Below are experts of layer 4 (counted from 0) of a mixture-of-experts language model. Rows are named router (the router's row for the expert), gate (a neuron's input weights, with its number), up (a neuron's input weights, with its number), down (a neuron's output weights, with its number) and show model dimensions 0-159. Each number is 500 + 50 x the weight over its row's rms, rounded and kept within 0 to 999. Numbers have three digits each.
After each expert's rows: "mostly gets" lists some tokens that are sent to it at least half of the time; "comes before" lists some tokens at least twice as common just after its tokens as in all text. This comes from a sample of Wikipedia text that the model never trained on. Tokens count by the router's weight.

# expert 61
router:548468454499459553444369459601489442478507542477473407526473483492513594495511515504448513528552386440504472481476549460456466529523518506466499479518405588454472504526503520501498469519562484449463506622335504475498477511506484431511508466466521575537471534414608482594527487476500482428545498514408480488378484502532486453508547589574540438472517446536472405485504529472438518531511484474397476574508477490471485461553466410502451491522617513451525519520505597584512567538532640
gate2:517453440435489483499381469524516495468490548472515541470464526449592580547559543481508597557472457444428477488463555394553542499515537495534484470414555581521410402525527491487547538416472463461532575440491530471521480521512600437516536388534548526642493454534453536533504581499479426448507562416416466453545505533476458435493557573418572439476485564501495451444531498480498448483439464486530430497448461500459470504572472502500500575495539450553500522631418515462391497493424475
up2:489448450470488484438449490533517476497520516503574527442502529471596528529558532472486533534446453453449461492528528408579558499474466474539509494411574553491402424500542464451554520412499458482485573450548520525508525535507546500494501363538539489647459487514446602566457546450517403429515537398435500448591518540489437452480543584406564418426480583501478443515560505494515472500456460446497458468476469513479457537572442550515472601469511451493472491635423513516402544518432465
down2:491535465493550464486453510535488556456494442458425573534540505555518534379552534522484525527468437523483493480537532460477504492508562555425470569473509472450393498560532461476627510541577489502529548430497474405431509452474500535450574504529497478489504439533511414533540327532521556574415501508515461457415470435579515518518469561499435515571487495498405407506540420434423418518470507480535446535600497490518553545567504457541471481467476526549480513538369480491444481529510661
gate3:437524415555524480524466508473460453446479573575465534485497586447433602581424526509523468550523526525498581441428479453513553434511471503539527508478372613422501493426420487535405480524494503585534566507495524467465445436462497467571539569590503472495525497579524469436552519568563464526542535471380471434575572520494559415516558508502435533492525536614507505423433548480566528464454455450447495483478415497523493500456449449526442446496408494509468471491472493469357523474552497
up3:465510523490470476425594567461440520499571475404515446542478479482508468439506477549507501498481540543435445584545474547465461550500545551488479482535527346551563549502565568395584480511534457417445529482599420523436557503484464508490401436399534465527532484467548526561390487485463528515521465542554519584533468513520461511494499421462456550514458568438451510556520480525538416481526594549585521589523552543483417482565548486504629547578574510542488528490490552575577488559506469
down3:550500501510424512492349534508459542509489462514475528477508521493444480516453454493566551423461434460483567498562588446482443495455524436441445523573598470542469524480492556528564464559512503530568541490615491563477494528511477549418476502499440512449518515520497507425444559582474512469505477554537597616528467566511526573576544513531538474530504438647538570446504380477564513378488548516508498517535447481494525512531483566499422439388438510422556446572536534526518617470520520
gate4:595506439568484402544412552551488390515396595587432559535463489515585505415506583519461530510523539490561490474473461492483427457458563496562505500512506510510597465580505482509454492533465448535546488524520483607509528545451517521532471461482478541432438538515428458442548510494419618453468605510462444442511549528515564465540437493548513501473455515485497403544541453469484556495534506540513495452529428585393569450492436526495501517590563488516520442471518480528543467595620604
up4:518489524508470480601492480531451371491467527576516566494505537490517471546586488547485514476519529541517472466524515570480496472438475485456414492538529539437536489492446479476472482430518498479561564512488466633576571547501508527521438510500408416480467447508558491429551543478431486345559577463414494555495551515524593424587425483515449501579480571444506424558546438416496559446525444559492526468444493446453536463560385629492495491467596478540481493466564504458577531517475576
down4:518555416436546518539465505452503484461547526508443560409466474531451511524473439479491565481515414560495406480529455466515501449478559500398589458502510550539442489497539490525525523558592390481501489478426401455506484459505479430469554512446472518621494385403466503539471479475453480528492587613499427537357458495402523475478536533500498517487475483513429423470502501474483496506511509481494529461445479497484513475393506379472594535509498517461414566459526398489490572416458623
gate5:505465426408537470533448524540468462454492481449472534555543585496492451501429430518510505457466466522578452502545480440591440394548546484469473431560462448452481527566489499475497447553464573566482484618474523521415565459455550597501442494517435495489517480490424434488597525540504497406501541496539428452523487396564464498567595448524471529445397502467563495607514491586443447448581568550566531512504463474447487482406484519562464354526487512518446556570555496478458512480465503
up5:570601520446445475539559487557400415549566526530503535459535520509480494476366531455506558443518525475536492514587422593500470514474548422496477443555438442620389587568464553484555462518497557572541551548494593468421541534491550513509550496493507465556476390564512493453447514483421498521566462525440489509524461521567508443534531467484532490529489472378550560468536418574449593497563414482516509543505442540564504417457486425577534518477530530558475520510531477539484485406505547
down5:460543432592556475533515564593527555489500521543520488479537438424465614507455511468361517557534477479477457573446627477437501443491522522500534446471417464560529534469498599495514496477521453544543474427434391515558502410491514441536525541554462548476507495496502554484550471472469449430465582454548473555432553323519438517522497461538512462602497443484452373495546468426506525519484546489536473540517461485536552522550487465504499427546389466452537500465449480431455452449441538
mostly gets: " known", " used", " such", " same", " well", " role"
comes before: " as", " in", " to", " for", " by", " on"

# expert 63
router:475510496474523545438447496558503465532574528496506438494471490411486590555500387514392500547524517500499474612491623449504453489566484546533494512438457549478487486401585523542422365492533431425450486596402512421455529451508508472526483508429540642458443605451583459484564518483496492493477567455515518446353489538501504432490503503528529480494527447519491473493507560498504506546502524590505444557556492526593474456553448521436523403493523523422567487491504589516506561504489495
gate3:549548498361524527446476479452541520550513530495535565553516485538528495600491534430471498382423494493542461444478428516477521458530406452467490544616485455530534508425483450470441566516578433436407495570583558468525483431451454536447555579540522499468443522471563478495442430487535452508552567485510501537529508518614513482515487455510473514611437540488482494437365426543506585458570484505525480503486554539528458517556466525469610451464404521573530530497519485513577480461405410
up3:569528485350549572413495463518506525571472526545521566561477490584511548580522516467486453408472514572531443455476440474470474471546386457483499515568502499540517477453499494475413547535510473424409456568578535439539525354517503512432520577497523539442457518437522542467441418496557455478532551518507521529529476528548469448512499454524470416557458565493481482382392453522490621553514443479515474476456527500519448544566470573462549467524403518615514533490470472506533462439447413
down3:491474531483454557577490585454470431511517510452555405487586524478541519448527509461526561506530388532521543596502545574513528529530569523467526542540437433463423467530444481474554445428548566483574554519509469461479559525525435468425512457524466545499479607524432496533415523499552574445501495514536483478484428511526472412519531463511448494394493492508481577503562552537520564541471499417611493463439416500440448564381411585474462566472511487444552364525411461560539424522522479
gate4:506546454417519518533441514518569560477593604558526524489526524474551441552491506508493485482474553516443493428633433482517603588437489465527473462567538460470514503520577540625463509534525518539457442467559449563433598497477567476497474539429427538473538457610473496412522628450471584482594540532441502498463543424518541549470503482509497484528501472500515505550466509430417569505512476550484535488500479503480563569427500503517541539527538526544511520357496405467571607422549471
up4:509474418456513504544503432408555523505575558549506518517465563468529527541478639536524492507498626620431473479538492478515588526470522429518516550523496416526489466584588490587451495434539520433413484413514507530500568523431533454552446568503531494459563517600505545386586587466486591488534574547548509537423572496491528546479478518545471492594459484459517540482484530512448471500421571499461481531509492552498465574481511509462456509546614455609501430443488451444539544459559475
down4:520536467528429670511534449554493597510507459427522518530491452405507549410565533473428457548444526419490487591506550458522515524494517561524461476496537500494467479507499450395507467518532509562574409489504428507543422411462482481436471585465416555530466576517511451519470508584453580581465522506603431460396517471453543501553583500542562545475431562484574550452449528489498424443484544486547476580478521499496415455510507506455526428487520525582441427475528536568475565475414506
gate5:471542516501470542457478489512473598514495436484578454625534524475528516509522499447400577463640449539445537493511498481533477439424474502582525497543533547554492518546505544606473483546504392465569527562504437500493520616484546546540469586525436447516536562545624410512485464415478552446447525501420499523516513481530590588437480492513510524497542380497430583468442517523489514573494415497529494426417499422550560531482550450471475437515564453503516486465556460476405514486507418
up5:452441426529540508471482516533524414578502524489447549450410483478530418504480450513618337498382587436500483480494472511579516533495447443479432583486484460463494391493461508436466520522476566539509455440483543442509493427504487508522513455448550478529458509439391577505510547487506468552508531464535538466529446583483451519536557499481483546536539501515638468504539476468516529404568533529443482553573501543499420452450402573513554498452471517534514419514509540435542534374547607
down5:497520442553476470524443537500466552441467463436503487430445424485472490487536515524457451439545479533534533523542553461412526530477461422494486480538503598472429390539495457494507480558609514507411502497403516500530574540619496530504414516544446477471570542443444410476476539522575647499465519522548558542490566472456439516455505494618572463478566452597403472447437520479528519596442450515536575454524457459537560486487568552569502530529419468525577466478597508501423500543465543
gate6:451450499498579453498540502509473486561450550517499432503499437529540612482501443449498412516532473475505516505503518502465506421551528546524494475462514531557503515553536568489449585669588491470534513506467545525473524522525449583548511421440499481515440505452502622420469467494454463557616574512502541598572546536460485600535437472562516479510468536510479465447581533583497514500529472507492507349565604386477471519446483439460565534389446566563470476513541518523529475551467413
up6:482474501478565444541510547504480502605445553434524413511466406533574559510495434497480454482507477541476573506497592489462494462509543540500516486485488502545471490566533564481395520636556498438508556485468536509504545569544467569537536406417547519486475536471504596398531483460503500609555608502529549591552559556437522554557464457525490512521465511491470486483549520553546496468531462541526487347575615380522416559418458427486527492404458495560466497501513565519556456524474465
down6:487579379471573533500508478436417607418520522528564571450557531507476493424406515552449514488487432397442516549562500459506578445499337456464574481518474472485470486578459449517550463443447570530601504433500545596598538561479508509531488519487421495542485503526485527527498494545506418551514525542453425503572513494480426528415515484453493466525495535439587442485514514559472468537553518445450470532493426523406516584426371446564520577503456514547496527533457478502460501535501499
mostly gets: "ed", "led", " produced", "ped", "ced", "med"
comes before: " by", " in", " to", " with", " on", " as"

# expert 79
router:595492472520454499514468499529483475511564547407496459550476508490509534607564399469379428497498417486453514589464605440478468579558423496482476493489493480409498497376499538503444458515555512459524475496377447505484506516619476409534508545466534536466494515442577456566515589498484508458519481541509428475460504549489516494523554516464499466532512458516597392523461499570463535524596509515519412593615518521553377469522465479497460471551530528454511604508528549532601559481522482
gate0:502548454435565532611376546511503514504561433503538470528525449512443516645517457538492499515540604496446518446500555473462560476543475536539439500463562508492588506535609377530480532486501444543575459482544413500447463499454536483502502502451490406472456504567493471453485449485418462469483426520529447542471486444594411561425546477496434535462507484517458491423441587538495446476464568564446450574474490470527615613464529450526553524468478514529622467457458506439488524482578473
up0:552557480435559528594370515529494514501569439533528476541564463523437513634507399515525486529528584519435555446481537469489533493548472525529467503483559508487564509535581394533463509473471425520560428496497404486475461481436550469487478489454463418484477480551522484451468495486417447484497426537518484545486480421572404579439545481510428505472524517518467470427466596535511439443461549540429423597451454505534594591417503449521531518445430501541619524442455506421475544466579472
down0:489410604604527436465562440486508439493512517475412533469499551461543519383538535441497533544482527470524512481499518485610480533525511454462576564514441476535405460516364584444533547495452447501456544517455514491526418530529566441494537580493608588499513482423462532563574499565538453543536558458490553551552564569377458442484518543518528594568500535499523403549584519452512488546516545471502458552484499584529516468594513465472467521543526480577483496531477471458466537628482526
gate1:530399519438503458512478552490395523558471560482582517481476420384515489500534498461497534456427461503434494573533512472470476441530478458507478592452459471546604561477390533563528597492464620468550523473459460474518516406503572487522392536519479582495537447541441483413412570503519518454539391532485483433505562430510575574510507558607457465483477481583484457469522413507509484506446498544546465543498567444400558455467476474540459475526481584515588527485525437531564551485506457
up1:514427548362443507493436533490469480567458546496591498538499453347504469464479479451571542494456502501413520472463480417481459461506464521457487587511448493566582576509383579457498564508464604483492528493467480518513470437506546512533438572574475561487491468529469465458423524484482454456543447568465513453528570446404510517525459537617480477514469451608497505482534390481516456479549531501598485507482546445389502412433504439497459521547553536544568595536524500523579560512460468
down1:544480494508472536488453546464474497413493454448540489432517475558453545472469476557504429533455460560491535589553482570450502550465493492448480515428641537495534486508574522510582498544572577528576458405509441556510497513469520556509489441529522427521537491556484506515542551575505465564408410544469569408475450474557471475448606478389542532527472514412423467509528458544514455439486525527503524546542446499556525556627554552466480423512484587521532553495428511497436571324487470
gate2:519472518568562494433431380523483506443482605548522464526518464537405445392426527554540460475498483500455581457525550546475476546423581391521530558484493548465474505463649408504480412500455470511454487448487466513410551483565510541420568491509524462426454480517478476525500497462486469466563544460462425555462484429475597575452559480442459454526606484439503535493464468567480469546516497418457475532559541526464506552500522490526532403414471437553434488497436487427485431556594460
up2:465549462469468514527553651416471470475564459500409536519429517507525519537519506464474444508445508553590448488493504504536510427589502532537439452552461496512451524436455532503479522511625514515591442533469488505498434475406494454548538475469366498586493514503503545538444521545546516430453569565543546542521513532594474418533507576643511575516475531481497434464444582491433451382389500560491596454591472494584481527494495476485449530463565458432535464522501490573502553469499495
down2:487481469508523422566527509496544384563503557444461475470431466527629553543523425518458469500474510505518514509504473452626489513487400533502497529472584506514510491441537528448481625430523516523491518542428528503575435482528545547510466580417482564540580422533477480544507605596504474493509599537535522542527488549410503533599462605478550445398505538466533506538522450506471431510527578514470465492506550514469464405452443545479460486559541550495431434485387454614499576489440523
gate3:508598581473479461462553589537523424615479487451544489524571447486494637524501439429487480527485521560511560543463383472578387561450571592556495490558524533490476506513500520452535518460533514446534467475348532459556487535489526537585568498448510481569562432484469503431535399471526532461510459502504431423600483506562521556539493524481507476506412495469503511522426547516487449397462551519611497358497547504438454543488558481571470509469521509561481544492473535551513524477463479
up3:486388478506450537537455422499449557385527481520472483480492579469484364492523532561486517467480497444500493398524573502429633455572481381486501556431507477515551492512456526541442513521457495539500504572677486511421544470501503459442401532590505547466442564480532477549483610476480503478497579516454531535381509467486510436477566467462546492461590549480482535504581485500535482554561436470453500551459483523561518462459419492448563496561530464420447466525558500435481461508554518
down3:472497553455534442468516517466593430523529484489496442536575504425556604513535527452501499543525592595531531520473471479516567565446532556579489578469474470479502477481521481491604550406535476513501521585486579499464455570531512532574489616431587527590493502521465590400585459483519537445521616569470444479473462511512523610586478488544499523451538496482664501519520532465548500451434524474567419384449555485411461465509506519497521580461509539524556512489507535506487576497456509
mostly gets: "000", " 100", " million", "500", " 200", " 400"
comes before: " |", "%", " m", " km", ",", ")"

# expert 40
router:582436491394481501507493514505473503514485458479559366547520519483526485511511475385507476483578409510499548502493655392470487487630402612518487502479487516491513472460588506510486463492521470493508505484463360509490472541534453453529532517501527537429469550494617460519526517386470465414540476488500412484476519527554524452492645500484552458574549476517579476501441530562471475577529515532517415622580495550543516486608518486503483468545528498526525525521506585548547519519527535
gate0:531454565460468480529527555499561487493479506475503415525566495482546449499407560417424500437470394514566451527434567412497590462474486604491447454489523533605499503415683515487504584453516543545497536491582432492544464571540543479492484570530568548548489484529534479492473527436518517468432545481492438412489453490452520504524574505535500357522558435514557498411490495483462499457514571532449460589556490420502580516532480535453499485624531409524501542523531445529464554538529499
up0:455537446519532525441501470518482488483529467490489574465437504545440507487570426591574530595537618462424546476560418570496431529536522408510555578527477468398507487585326487500470432522504441451492435546430548501456519395476420479516548447455438441467483502459452483503493467553485491481538445481474551569483522504524436499483402492460496598484466549487465518610499481498531497504524444449529515395481497603527443479436499458567515498359495573464505458514456538473565462445463484
down0:526419533475482543506478464516507510420506527494492468530508500558514494557522402479445474497472457482501487463527563489486472463508593450538470400453626592480541490455588494503504472479421513513426470465480531404533512560570530442557570547496551497460508435484495464446448568535434475569550567603539507415523519517426407525362486454444474481565406430483510531535471639502519503538524514545577446574597506556523531554548574395536523474578495513499565501415581499539490583502508451
gate1:499497592480594425508509490416487450476432453557586525409489403601563514590483479442415503507419492444455449376564497449516476512541419516602488506476460546582556476471474476473463498492522477565512486491481501486495587532470457512539519567467510494549475517509478521538544481480424521494527499399588502455513405475475438508571507400387445453586488488454556482505610431436527518615442495497541537467467471527461462493471568576534432568545433553515452525444430485515427449498491489
up1:452472394475405529483568568514479526531515524470467489541581571399405497488582472483491487538630529515551600616489569527460485493427489429461495474518581484398428515458552503565566510544504504410495460499521512530517417505531554550418464528504474473550543475473538457521406442427627513517478408564469462535529551442467534477409461602510571541420508518536436540463439554546524430458461487463480484517589492483528550527496524459485533424471527464478582441556554538499542520526551532
down1:476512480496476488527529530580500565476455508537478559486509572486508495424488583465440575502455482465458477483514551423519501472604508569517534473618533513577482560452443529471492557413559506543513459464480468605500500439455511477466561398478486508525476488539600510445428422521600485479581393446537486446502511442441463461548490500487501499578540560456598482519511577433566543532427494509532561572423469552497616468489449461522538449502391560471620588477431474503523413573480438
gate2:481484514555578568453487536496453544442495491450411522607536506439561567489555575412422388522434531525512523554458530481515473495473493475452518504503494588437555513479514512509435513491471520529510521554501462471510534557375456526438464423613510484491402449491531550595459521369458521562512567549600488463550507519505469438440519473539479470386569481464483488513513530627584465455516383460548469556563476494432598503504516499492507572527506388549494446481460469413475493491534541
up2:501535539498544572517486504477522485424445550489551595460494475477538590483444549441445385481500597448426457489436478470485496462533427464489428480532545579405533388493488476462493461511591502588499532509546434508502480597428406550474464462570485514504441544485511578483437590378481573503482506510561505452501541497559410453494453452394483491451599470489505506509515519583532454598490446369513528510478450526503603526488489521457477548477577468520503467594477486481474476609459485
down2:467485574466523501483446478591502515491549468494577490455495519513503453522479544521533536533419557505362465426524563479536503552507433552435500454531555421383417546534474577471453562516653494489465473551412492518544530365413472495532496469597467452421561541570525517534477449551476520518552495505497402442545460454500448533428521553530445515494472529520474420441496540467505469547491557454564524446676452481422470493538408454547499442449466455504506509515505543460450445480478450
gate3:499412507434586594638462564487516580618506518454556450509523489446506493543486460531475512487501556511484522499599533439495565530566462535463479540526545511441452375449509497504456506426568540544505498536466572537577515494524555563522408453556436431559596554427533459466515550534458522555468509444595482528460447521516440417488532515520462566519489592539542446519430439443568580480514408529493513541469494431487452495481528469479420519419522429489503490580571417428564444464525457
up3:395533546614515582497591490551492469536458543498507633471518505578503514541576484538553488520530553522460498560483433437420516471461483455461546506493542527484529365438581597483489487554446531499477526462560534479540490505548518524550514458499541496462615438490489569594485498547543547479474611467531448497476464434454413426558573456460529476416565595549509572530529424530490533476468552503538449565517482462413502578546508484489439580616561459489525483527580515421535482486439487
down3:465473532505527586438547504512535507532477471466552485504464518519455446466484428448540551569447538489551508460497540376473516494482509552606488517417508477432483490446474402484475554488534563426559561504559574526518379532518470574540469503380558449470514587475516455608444474487520485442531459546455523515418444542607490500406390581499451452477616560472484505498511509470501463477492578460468438609487543547434506528489506494538480498534531421562607521629449590467487536484485502
mostly gets: " Votes", " %", " Apps", " Candidate", " Turnout", " GK"
comes before: " |", ";", "–", ".", ":", "+"

# expert 6
router:578419439470524516498510504493463515533560559509550422535478521499497514507550495389537482499517421496390558584517585403401502496620466564488398396450476504429554489457522590526483434430507503481482469495507424489500469526598493392492525512453526520448537490465605485471561586477413478491558516477425423414442515519552565490513519510554525480470505520604549410517468500567515550545533482544516418626545506515586418483540470520471480506551518589514526554579524486527545476504491491
gate0:479531535413487470541425549419519455535459468492505536535523492458462462544537444532403425438409472515463505488528520450552466604586405550525556513615521423601541579422442462501496486497479473621517419463539427489430495538458557533594478473425379451449464489479475409456517591535518530430486528512530536511489454548503517477469448456473477541414488446540514442528527624541408564492492530532537481470527482453409454546469495548591497500471507567516512466468510478519525431589552454
up0:568427517543536509424527500554553430415494497447443425510481552573555511501447509425504635570572526499538507500537471562547577429530470480483454491470499576542474497524572584515509499526464543377506516488411561600500469511515408425401541609461590435606513498548481566505422418521500514515573503483451438552527566449532470518519519501503483432528474553445468543447568432423482454533486472525575492556497423522552589429517436429466511504514436486518432540525516473485512539429499557
down0:468504501418508491531493508466457473448590559534526515492534494524641516553487489576485453410422526450601502592453537500512505520464460448473488620496418436550451508486517554515417541575490455589546470589440501402383494502563526488461497510542503623486455509470483543483520572523554505498629539472526502547551407480544497495543498492419517540627401547558522440484492480514590539555578471503466574521508547467445574512539468487488425496500521556575454490579514427555523496510507475
gate1:540613490441480419471557497476409450568539493527579541470507511397536472618572512531504513511495555602511599573530561564512513496487450480448440425515524478492579495447540468518466604453576469468503540544509590478540523503573391507496501458539555533636498494578486517511506533368456500558523489556476523473456408538490523589577523521441553539418482517466530580432499467517540553559467472501506564514458472519528571596470429507465554533537465468432425471555495465554557545477514523
up1:536605486472445441489540525469475462637544447544568528501480491441563418601489520548471533520495495569558545652513558533507521545520412498492466469469550524526560502428491413506411563470527467469520553557538501460537546512518450475465534481509580503614459478579431528500524517377498517547518529512481539508509500540430484546648538548423512503424487520477580584468548408529556555532500487562449600513554453509519611539442533573511547536558465479470414477567506502467493531495516521
down1:501507483443550469561549511434519557468589495559453600426463545586512538443477471413516588462530519423448476477460480590532470453486456452487445414458528493455572520542622479402499552526511569491496495461542523436547493474569417463517439499593458501563542533522519577493593455517508480407535473535464518409441524549514417523457446476521512491429571357533468577604563510568437446503431466495491437430519524535526459474476534393492514507464481523598486486444525430532461519519499546
gate2:633437442436558499619528515455478568521525489469539510466489570526532525509568501458550496501484450527499423475527479443586503503487461512458525488559468538423564504417544456470496444501561543490543513459623458440521554541531430473353483553510467509478615554493567417476517508517434547501526491567416463492432506506529501510560473526422489507435538495606430490517512553480512507521493484523471541549618498504493456334527491459490479389595500469496405485597530530507481538448421533
up2:358575561588440504394527477552552411479465503553448542527521441464485446500412495530489510503507540497533556520500508555460495499537559471553483495461532504601441478545481543533492584461458464487503481558345524542480458456458525546631497445525512476516421416514452562501476483494593473458467464421589525516553488517475501461442582509557531502582461471392587501504499467517502484459512507504518470486437509512572584647451535547523505590390515504530573544410487474486515477538573473
down2:620447428529499506453485541393448445558555491591528468458449525540442526575573489510475491506465482560473507477560516533490582443447547577497557478360478526494573422396534484468519499531517459522483512504486493509507486518502467428467578583447505482489503550523512495513473586635500452431490521491558453490512523542505566459443384345443444429457531541502567481507442487489457473523573582526449556485496568449541451484533485408574485478494433607553421533513497535491545531497443579
gate3:482596513467542530523469497466509547520499467505586521450459516482498511423422469532496424463484512414555351519495382617489502486602437569533540502536504415455507467465394635548469465528491528457402457486507567471506460505543468546536553562550528487504494560611495504457547456522490526535541537433638483550531385569515508518556484397450515490477490437451554489523541556546485548493536459423522464536520485482522485414527466550489563512539465508510483630467400498510518486567533512
up3:511572511446475452548482534486522542472499442439551476453512582486500563451423452520499421508576543429623483558466396610521524475547417578538506481563482437397471517465464612489471468562518476509364538536503542411466473482517502513487473525612561486526460529569499546566553360544540517491552533445516419531489465563508443594532474464439567503418492409448478513469559477506474571503533460454520488521539466511491471419517491498517525529523455523466532561503430520463587503574460608
down3:476568565432437516540529453566549446442563562487553536531477576568506515375499472474504445434480535467483412436497488430521467477459491512539513511551648511517473459563524544517476506528467545447572384494465533603433492520537579515585568403607409442514535504563498552459512494537485542467568502485499521469532399509508479388548520508604473498453533507494531512441486501522449535514479478491485410540515497531467504592435500531401492495541439513485579560485393476530464442409551421
mostly gets: " 6", " 4", " 7", " 9", " 3", " 5"
comes before: " |", ".", "–", ":", ",", ";"

# expert 27
router:524475480508478512492484531514486422526612527380515434514525532437559477529539514441462506501484497497389582524479494430397436550610479472540429503456451512404512486450502515564443487394482539420444484592518370487458513553556493496538515508445498483418529501492610433546522514430416531427505477446415465456476514508518479509508613512507497480578495475590539486540451525529518569600507468513501469509525598483528491435573482428525517478489521559428535584588542553513491587508535604
gate1:546536522551546556517403466505504535448523512443512499556461490463462420501408505534463517461422451486589483407484559447547504483471535496523556509538514507424515520568525571579557483440473470617466573486467451490500471465446564474434470380609488448496472415497559451534520541585489585482561604476427501529485530580616497431470470403420475508451565563462520572399498526449497548523559502513478514490452409473534510558459406437505477537382511491520521467558550519494433523532534548
up1:539500562535549550497355454498498508417513499425466485506445497466485422505434522578467538442447472478526530424482588433506494544522526482496552558552507530387531492582531539560543505445508506563485547465511431442486466520500544447415500376583519411517506436520513473464580524590468560449579515464399462531479586541594500436487491438455431546443577527481507609426510500501524548523524500511418538469485397509530521521432507502512466558405497524525516493578598521478407576500554548
down1:560508540375427452447576420558502465535513502564512455607509509479447461504513575464511489494491456426435505516496461587498515478620497528429494473508468547533511515460489575509515414487555527473499377503496458451449519485530619582457522487510503354463444468442490433485459431498468461528446463529553555509480407480445535473485529532498526623501456463487545499474552434360487483543599489518527600420559566506522561508483526510580480536441466492405470537434515524408546501527530517
gate2:475500521525507411500383482457511557466568491574489489478487445416528457514527543509407596481428521549473494519516531520531482552394552434448582556508471440431453509432525541482465455427501568503543509440511372432572599478483452503442555455523442542495514406464457564502543598521527505591540439365471536568588455545501618446519456443491475491474494485561473546485467508571499489522518524459365495505532544458504484500530462483528514401463562549504554487529580426563517497547542470
up2:568497464503484539540580550586471510521464488419496430544529516551437506497482449439604370559472529482504464438504489433547520417488501525454501470462543532528530577510442525416585452450521427474549527468481517524469438510539486481558522578509497510563469518525488438516411431528484454454522576621564510475397537434442482631504538516487549511463509442441496542482481499465516556436550511518654426536531458498440485519490582531502539643530419423502510472506444544414509571437448509
down2:498560481471533471562476555558500494586476575576404622493451535524486479478497456475441475465489584497451484484458506514492498535456447519502482527513508484517461516483619559514455434480479490555527447556580507446488544507537402476569521553491574487475502578442476435478494513486538503492551547583500616461475510579473429469497441471492453543470412572413558524536512496525500447502461490488540564476514515541492445464429485581502503391603446581505491455556523453446552444666501319
gate3:480458587591557504423544501476526486436491586558543434514496480522470500490645445508415590491567472422570485564522448462506436538439472541521532485414435485576489496444498447415505510556519517511512478469481594527511464510493527540527444531479462391445541491507575514614447493593528570416569404589569506531438473570455481438444591565454565489453512467552480473567493524439466561487504492498559471462436526506461493522442475472480599523493500470460525453552429572392522502464569497
up3:488521478398459505608484481526455490601489404469467555480495477454564499511407566502623431533458530553443522457447556528492575473533518515470492529555488560465531498546497524561494503428486499501462483562509436508496481471481516474491544500565529591552420508470438500395552511420468425562422573409426507482609493419536551563569355496551434541494453509463495517453511479586555457528471489512472556488531485457511498495620541528521463466501512546559458541448590433640498520545435496
down3:563480542487484468554466485587519409490475599491434432590474422480535476478493538476534459495584495449556438474496527502548496420543488540522527441513559478575449499441463578373549510517523573542501480442427432518582439511543509445457479483475472481493536572547553499554564515523575477474488526624541542583370486526437472450493597512419508554548455475585399548503528535510573402525558511468428494533460499562511555434517508510487474530549526438515587542542545565427543480612464519
gate4:445470449562520432457516480474533560542402598509459478516466594431516407457554501555466491565475496523465448566563584464526462546487453595507530509548493469613484561518471580517471526502429552543516508538451557528413538469516489475396553531479472530481554515460561537534551459440464519537580539534495430514475491555504450468500608503547493561593485484503510440570485484565527504511558529584597588544533472473434600409458583555585526538547495557494435580523572455460612518445486504
up4:534504516489495533542453456486455454449575402449602527490520409503545549548461436483502505444515529498566461405510457549503522477512518415496462522486563539411516410414501481453517397479594470496507527407603418523575443537514561551626514512474564458531389482460484471502435504574497473474453538458498599480530496475528501531480409475442445460443514510489450565457522513491516510538497418459421429460516560490578449497546380543428436492513546449576541446446459571512418551569521480
down4:456489525550501497504429519462515493514546551574466427445380524385528574538521489523505433449481534388486518489498481492464436611484474492414556499480545358507531485509431565484482483492450534483525551465433421436410458495500491396503509472464522550528566454578494520551484468517396469454524549504534526494523550560491500571510527485598542422536537536526459512495434448597503615438460556623507421557526568491524538473503479517578419544479499545454438579500521499458560553533439590
mostly gets: " -", " –", " —", " ·", " †", " ITA"
comes before: " |", " \"", ";", " The", " †", " Live"